From a checkpoint of a small mixture-of-experts model trained on Wikipedia.
Experts: 4 picks a token, a softmax router.
Below are experts of layer 5 (counted from 0) of a mixture-of-experts language model. Rows are named router (the router's row for the expert) and show model dimensions 0-95. Each number is 200 + 20 x the weight over its row's rms, rounded and kept within 0 to 999.
After each expert's rows: "mostly gets" lists some tokens that are sent to it at least half of the time; "gets" lists some tokens that make up at least twice as much of what it gets as of all text. This comes from a sample of Wikipedia text that the model never trained on. Tokens count by the router's weight.

# expert 108
router,221,183,197,175,232,196,196,230,197,235,194,189,225,235,180,172,223,200,210,212,202,226,202,188,236,170,179,211,150,153,197,175,161,193,194,213,225,229,175,216,207,165,224,204,199,204,223,181,193,190,168,199,214,206,213,213,212,201,204,212,196,205,203,164,200,175,206,175,191,240,180,213,178,227,191,228,210,215,177,194,214,172,199,191,204,200,174,208,189,209,172,190,224,187,183,196
mostly gets: " al", " de", "as", " Can", "io", "ions"
gets: "as", " al", " de", "os", "io", "ect"

# expert 103
router,203,164,218,172,251,223,189,221,196,216,171,188,216,198,199,178,201,200,182,231,169,212,230,194,217,179,197,199,194,193,192,184,183,173,223,225,243,213,180,206,196,193,207,200,231,202,201,183,180,163,208,198,227,180,191,178,205,185,199,212,237,211,168,198,191,196,198,175,168,206,197,226,174,226,199,220,188,214,178,209,227,190,178,162,181,196,176,197,161,204,159,192,212,176,176,210
mostly gets: " km", "°", "%", " +", "+"
gets: " (", "/", "%", "°", "0", " —"

# expert 186
router,200,168,188,167,237,217,182,196,189,186,202,169,226,228,209,181,198,215,162,218,171,208,208,169,226,195,190,215,190,198,177,186,172,164,222,218,233,212,171,215,192,212,229,224,196,204,200,195,197,174,170,242,205,188,203,193,235,213,188,214,194,203,202,199,203,153,189,225,188,227,194,221,191,234,186,226,195,242,191,198,189,177,183,162,177,178,196,211,185,209,181,189,213,190,193,203
mostly gets: " US", "inc", "Z"
gets: "c", "k", "C", "B", "ah", "uc"

# expert 75
router,224,202,206,192,240,200,198,221,218,217,194,191,214,212,187,195,217,197,189,204,180,203,233,195,226,190,204,209,195,154,182,216,167,177,219,233,209,207,191,230,195,169,242,204,219,215,160,169,172,182,193,182,223,172,177,175,215,218,173,234,196,203,191,180,214,175,210,191,182,205,189,206,168,233,187,193,193,210,183,218,232,194,171,194,187,184,172,217,176,214,162,191,220,179,174,203
mostly gets: " he", " As", " she", " Ar", " He", " She"
gets: " A", "th", " he", "A", " He", " Ar"

# expert 160
router,214,159,186,161,226,212,172,212,176,226,202,194,214,217,176,190,200,199,189,207,166,219,238,192,216,195,167,217,175,206,187,198,173,169,218,205,226,237,197,207,202,195,226,225,226,219,181,185,183,183,187,202,215,176,204,183,224,203,190,231,202,215,181,178,186,188,194,174,160,205,198,193,193,214,184,201,190,224,177,186,220,191,154,163,179,164,180,203,207,200,180,176,215,181,170,205
mostly gets: "10", "11", "1", "12", "0"
gets: "1", "0", "2", "5", "3", "4"

# expert 111
router,184,176,192,186,219,207,164,212,176,225,170,179,236,207,173,190,192,203,195,204,182,188,207,164,219,165,174,216,193,207,178,179,191,203,237,210,245,214,200,199,190,215,224,240,222,204,196,196,212,174,188,190,202,178,201,188,212,216,199,197,220,225,186,167,195,188,221,162,164,190,182,204,165,205,184,201,175,214,179,221,240,188,189,174,192,168,191,220,189,187,162,172,212,195,184,214
mostly gets: " acc", " years", " up", " year", "cc", " during"
gets: " years", " up", "cc", " acc", "ied", "1"

# expert 0
router,208,178,208,164,233,213,187,215,204,210,186,178,217,235,171,171,212,206,175,205,194,220,230,180,205,171,208,220,195,177,170,202,184,184,214,207,236,221,182,218,195,210,225,209,231,217,171,188,176,203,170,226,230,166,164,197,210,211,187,203,216,226,187,169,191,186,188,186,170,196,174,209,166,200,187,221,194,189,196,195,233,185,175,193,163,187,169,215,167,222,174,205,194,209,192,212
mostly gets: "09", "08", "04", "05", "06", "03"
gets: "4", "08", "15", "09", "9", "22"

# expert 1
router,207,161,189,156,227,225,174,213,197,214,189,197,208,207,169,152,204,208,178,210,181,208,208,177,215,197,184,212,186,198,170,212,187,180,226,208,225,225,178,198,198,199,216,200,221,211,183,180,179,202,195,218,222,164,195,196,236,218,176,213,207,213,189,165,185,166,191,166,186,205,185,204,190,197,188,191,167,230,165,213,224,169,164,184,172,185,171,203,193,210,155,193,207,191,188,207
mostly gets: "50", "36", "40", "30", "31", "33"
gets: "20", "19", "00", "10", "18", "50"

# expert 150
router,192,197,207,168,243,211,188,242,190,214,179,164,210,203,159,182,192,224,190,212,191,218,223,191,233,183,191,203,190,162,185,169,186,193,214,197,234,208,172,206,192,178,219,214,204,190,200,182,179,154,166,202,221,184,194,191,210,218,217,229,205,233,199,166,194,194,215,198,197,219,170,210,161,217,188,235,181,203,194,210,216,187,184,182,173,192,173,201,157,213,193,194,218,188,191,206
mostly gets: "ents", "ities", "ions", "ures", "ations", "ople"
gets: "s", "es", "ions", "ies", "ts", "ations"

# expert 49
router,197,190,203,174,222,248,188,237,198,203,202,175,225,201,142,201,204,210,174,200,179,205,221,210,217,174,183,197,190,181,169,167,166,184,210,216,222,241,188,218,179,198,245,211,191,201,169,179,177,178,180,232,219,176,189,180,205,209,197,216,201,218,187,191,168,197,195,175,192,207,187,209,190,229,181,235,202,190,192,215,228,206,173,195,186,192,163,217,190,221,188,194,212,190,182,207
mostly gets: "ical", "ural", "able", "ional", "ial", "ative"
gets: "ing", "ical", "ial", "ic", "al", "ary"

# expert 86
router,191,191,200,182,235,242,182,234,192,216,186,156,230,212,197,188,225,222,186,208,173,197,230,196,220,191,191,212,188,175,177,203,178,161,197,207,220,234,179,237,193,178,224,218,177,210,187,186,198,154,180,226,213,189,218,195,213,237,208,227,209,216,196,178,175,194,187,189,207,212,199,228,190,243,181,213,185,212,171,209,208,196,194,181,201,182,170,212,198,233,186,174,207,218,203,206
mostly gets: " &", "!", "'s", " ="
gets: " and", "s", "ing", "'s", " &", "ation"

# expert 139
router,191,205,175,181,214,219,196,225,173,240,203,185,194,215,173,190,194,213,183,214,201,211,218,211,203,155,179,223,194,173,214,181,186,169,211,203,239,231,162,198,185,175,200,192,198,217,195,180,183,189,169,226,214,190,177,194,201,216,194,211,211,217,173,168,161,190,213,195,200,204,192,237,190,225,158,218,194,192,187,215,232,195,176,186,183,204,160,242,188,225,198,186,197,209,166,214
mostly gets: "ion", "ition", "ction", "over", "ode"
gets: "ion", "it", "ation", "ition", "ment", "ity"

# expert 182
router,229,172,194,156,218,222,188,188,202,204,166,166,196,219,192,179,201,201,192,225,194,202,235,185,232,177,177,205,223,184,188,219,193,198,195,227,213,220,191,197,186,181,226,197,221,199,182,168,187,181,142,204,203,187,172,207,203,211,184,200,217,206,186,186,183,193,188,201,174,205,208,231,169,216,153,235,180,214,207,207,239,190,175,185,172,192,163,221,169,210,206,183,198,202,185,192
mostly gets: "olog", " German", "ton", "hn", "man", "rap"
gets: "on", "om", "er", "olog", "ol", "em"

# expert 109
router,226,181,196,184,226,212,168,210,158,201,170,215,216,245,165,174,213,227,194,230,188,221,228,215,204,192,187,233,193,209,203,192,183,192,215,248,219,206,193,214,206,192,206,215,240,212,196,186,188,175,197,209,207,189,221,180,202,205,175,195,228,218,171,177,187,192,204,168,177,229,181,205,189,216,179,241,166,210,193,207,215,174,199,191,181,192,167,218,177,219,191,176,202,213,175,202
mostly gets: " n", "^{", " qu", " bec", "[", "("
gets: " n", " (", "^{", " ", "{", "("

# expert 183
router,228,181,178,204,215,213,161,196,193,219,195,186,226,229,194,187,193,199,187,250,188,208,236,172,242,207,184,210,172,191,177,177,201,199,225,221,213,197,210,220,196,200,223,213,239,225,174,186,198,199,169,216,227,188,182,194,224,195,183,230,231,220,162,195,207,205,215,187,171,210,185,223,199,201,196,222,184,210,183,220,219,188,183,186,202,173,183,191,190,206,164,178,235,202,163,180
mostly gets: " ab", " wh", "rom", " sub", " e", "ro"
gets: "ro", "r", "b", " O", "O", "'"

# expert 56
router,217,185,180,157,190,224,194,209,201,197,175,176,225,216,200,188,209,208,198,202,211,192,200,161,230,167,184,197,207,183,184,192,176,195,218,198,235,204,177,231,187,189,209,243,188,207,186,200,192,177,194,229,199,187,187,208,241,229,163,213,223,242,172,160,172,201,212,168,204,192,193,200,181,205,179,223,196,228,197,211,244,212,182,207,186,183,173,235,185,222,196,176,205,190,187,211
mostly gets: "per", "urr", "resent", "pr"
gets: "im", "am", "l", "ul", "per", "ord"

# expert 184
router,215,181,209,204,211,228,177,215,179,229,190,199,215,235,192,186,201,217,184,230,171,212,222,179,213,166,181,186,206,167,218,187,186,185,226,229,231,207,197,222,188,178,213,209,210,204,158,185,196,187,186,208,219,187,178,174,209,232,189,202,233,214,192,174,186,196,202,182,173,210,173,223,165,224,185,211,164,218,208,222,210,181,211,176,184,202,179,209,185,221,167,152,201,183,173,182
mostly gets: " \"", " as", " (", " un"
gets: " (", "-", " \"", " as", " un", ":"

# expert 81
router,220,190,193,167,226,204,169,202,188,205,192,190,226,229,200,187,227,214,188,212,155,199,225,168,214,207,184,208,185,172,186,196,188,190,220,207,236,226,199,218,193,198,192,195,210,221,179,182,174,167,211,220,230,189,190,203,211,212,186,206,224,211,152,189,209,173,208,166,175,235,187,211,200,223,201,240,169,200,193,222,220,187,174,190,169,182,187,209,180,219,176,186,227,183,163,178
mostly gets: " g", " N", " G", " sp", "G", " O"
gets: " G", " g", " N", " O", " K", "G"

# expert 76
router,219,150,178,169,205,225,159,202,198,222,169,187,192,208,201,180,195,210,177,225,173,195,203,204,223,209,183,207,201,166,222,182,191,189,198,185,213,237,182,220,171,190,232,206,230,205,189,165,187,187,172,218,223,206,183,210,215,220,186,224,215,197,180,175,173,183,213,199,180,213,190,219,184,223,212,197,211,199,174,212,216,156,167,167,181,165,169,219,199,206,190,170,206,189,192,204
mostly gets: "en", "ren", "ten", " Re", "au"
gets: "en", "om", "an", " Re", "or", "ten"

# expert 148
router,206,172,201,185,206,220,179,205,198,209,181,177,224,215,187,160,191,210,181,206,194,211,190,178,226,177,167,195,191,205,184,174,175,217,240,188,216,231,177,209,181,193,235,222,214,220,211,203,206,178,171,209,195,195,177,207,252,195,192,229,199,202,194,206,189,197,210,157,171,231,182,223,179,207,167,201,180,252,180,195,226,188,188,207,183,187,191,224,168,207,170,180,208,186,196,174
mostly gets: "|---|---|---|---", "arl", "c", "ubl", " inc", " pop"
gets: "c", "arl", " /", "ric", "|---|---|---|---", "ap"

# expert 144
router,205,163,186,186,210,202,191,191,176,236,185,201,198,239,189,173,210,240,196,227,165,203,212,176,241,168,178,207,175,187,189,202,190,166,228,225,229,217,183,207,205,189,205,209,230,234,181,186,180,169,205,206,217,183,185,181,204,208,175,215,238,214,171,197,202,174,200,183,202,225,183,241,191,212,195,200,199,205,191,179,213,172,176,170,195,170,198,224,194,212,195,185,205,193,170,221
mostly gets: " Fran", "[", " ("
gets: " (", " Fran", "an", " ", "o", " I"

# expert 181
router,190,195,169,174,233,207,186,238,190,217,189,190,200,224,162,193,209,204,197,217,197,230,213,201,204,175,187,224,180,159,180,181,195,161,213,235,218,204,196,228,192,176,236,233,192,214,168,198,190,174,190,214,204,200,173,211,217,208,203,212,219,208,186,186,179,203,195,191,175,208,194,224,170,222,191,211,208,190,204,216,208,198,191,175,172,164,139,214,180,211,180,170,203,183,167,201
mostly gets: " name", "]", "\"", " it", ")", " he"
gets: "\"", ")", "ce", " it", " name", "y"

# expert 59
router,235,211,187,176,210,205,187,210,163,225,199,191,218,212,215,173,212,230,192,226,169,201,219,184,235,195,189,226,175,173,184,194,169,200,197,214,237,231,166,222,184,182,200,201,202,211,178,193,181,171,194,189,223,200,189,198,229,219,152,203,218,205,161,188,207,206,201,184,187,200,198,229,201,231,189,211,176,214,188,213,221,172,166,181,177,187,179,190,190,216,169,176,237,194,174,206
mostly gets: " En", " U", "á", " Car", " app"
gets: " U", " O", " E", " K", "á", " J"

# expert 132
router,216,168,204,184,216,199,190,246,194,228,173,188,202,213,161,188,191,195,189,221,181,195,206,190,229,187,175,208,193,156,190,193,174,180,201,201,219,219,176,228,175,181,199,213,217,197,170,186,189,202,168,220,202,190,211,206,193,212,167,199,213,209,220,181,178,193,199,172,169,188,189,216,188,183,192,204,174,200,160,206,217,167,158,191,166,168,170,217,200,196,189,178,211,203,167,156
mostly gets: " se", " two", " three", " other", " all", "our"
gets: "our", " se", "se", " two", "ar", "al"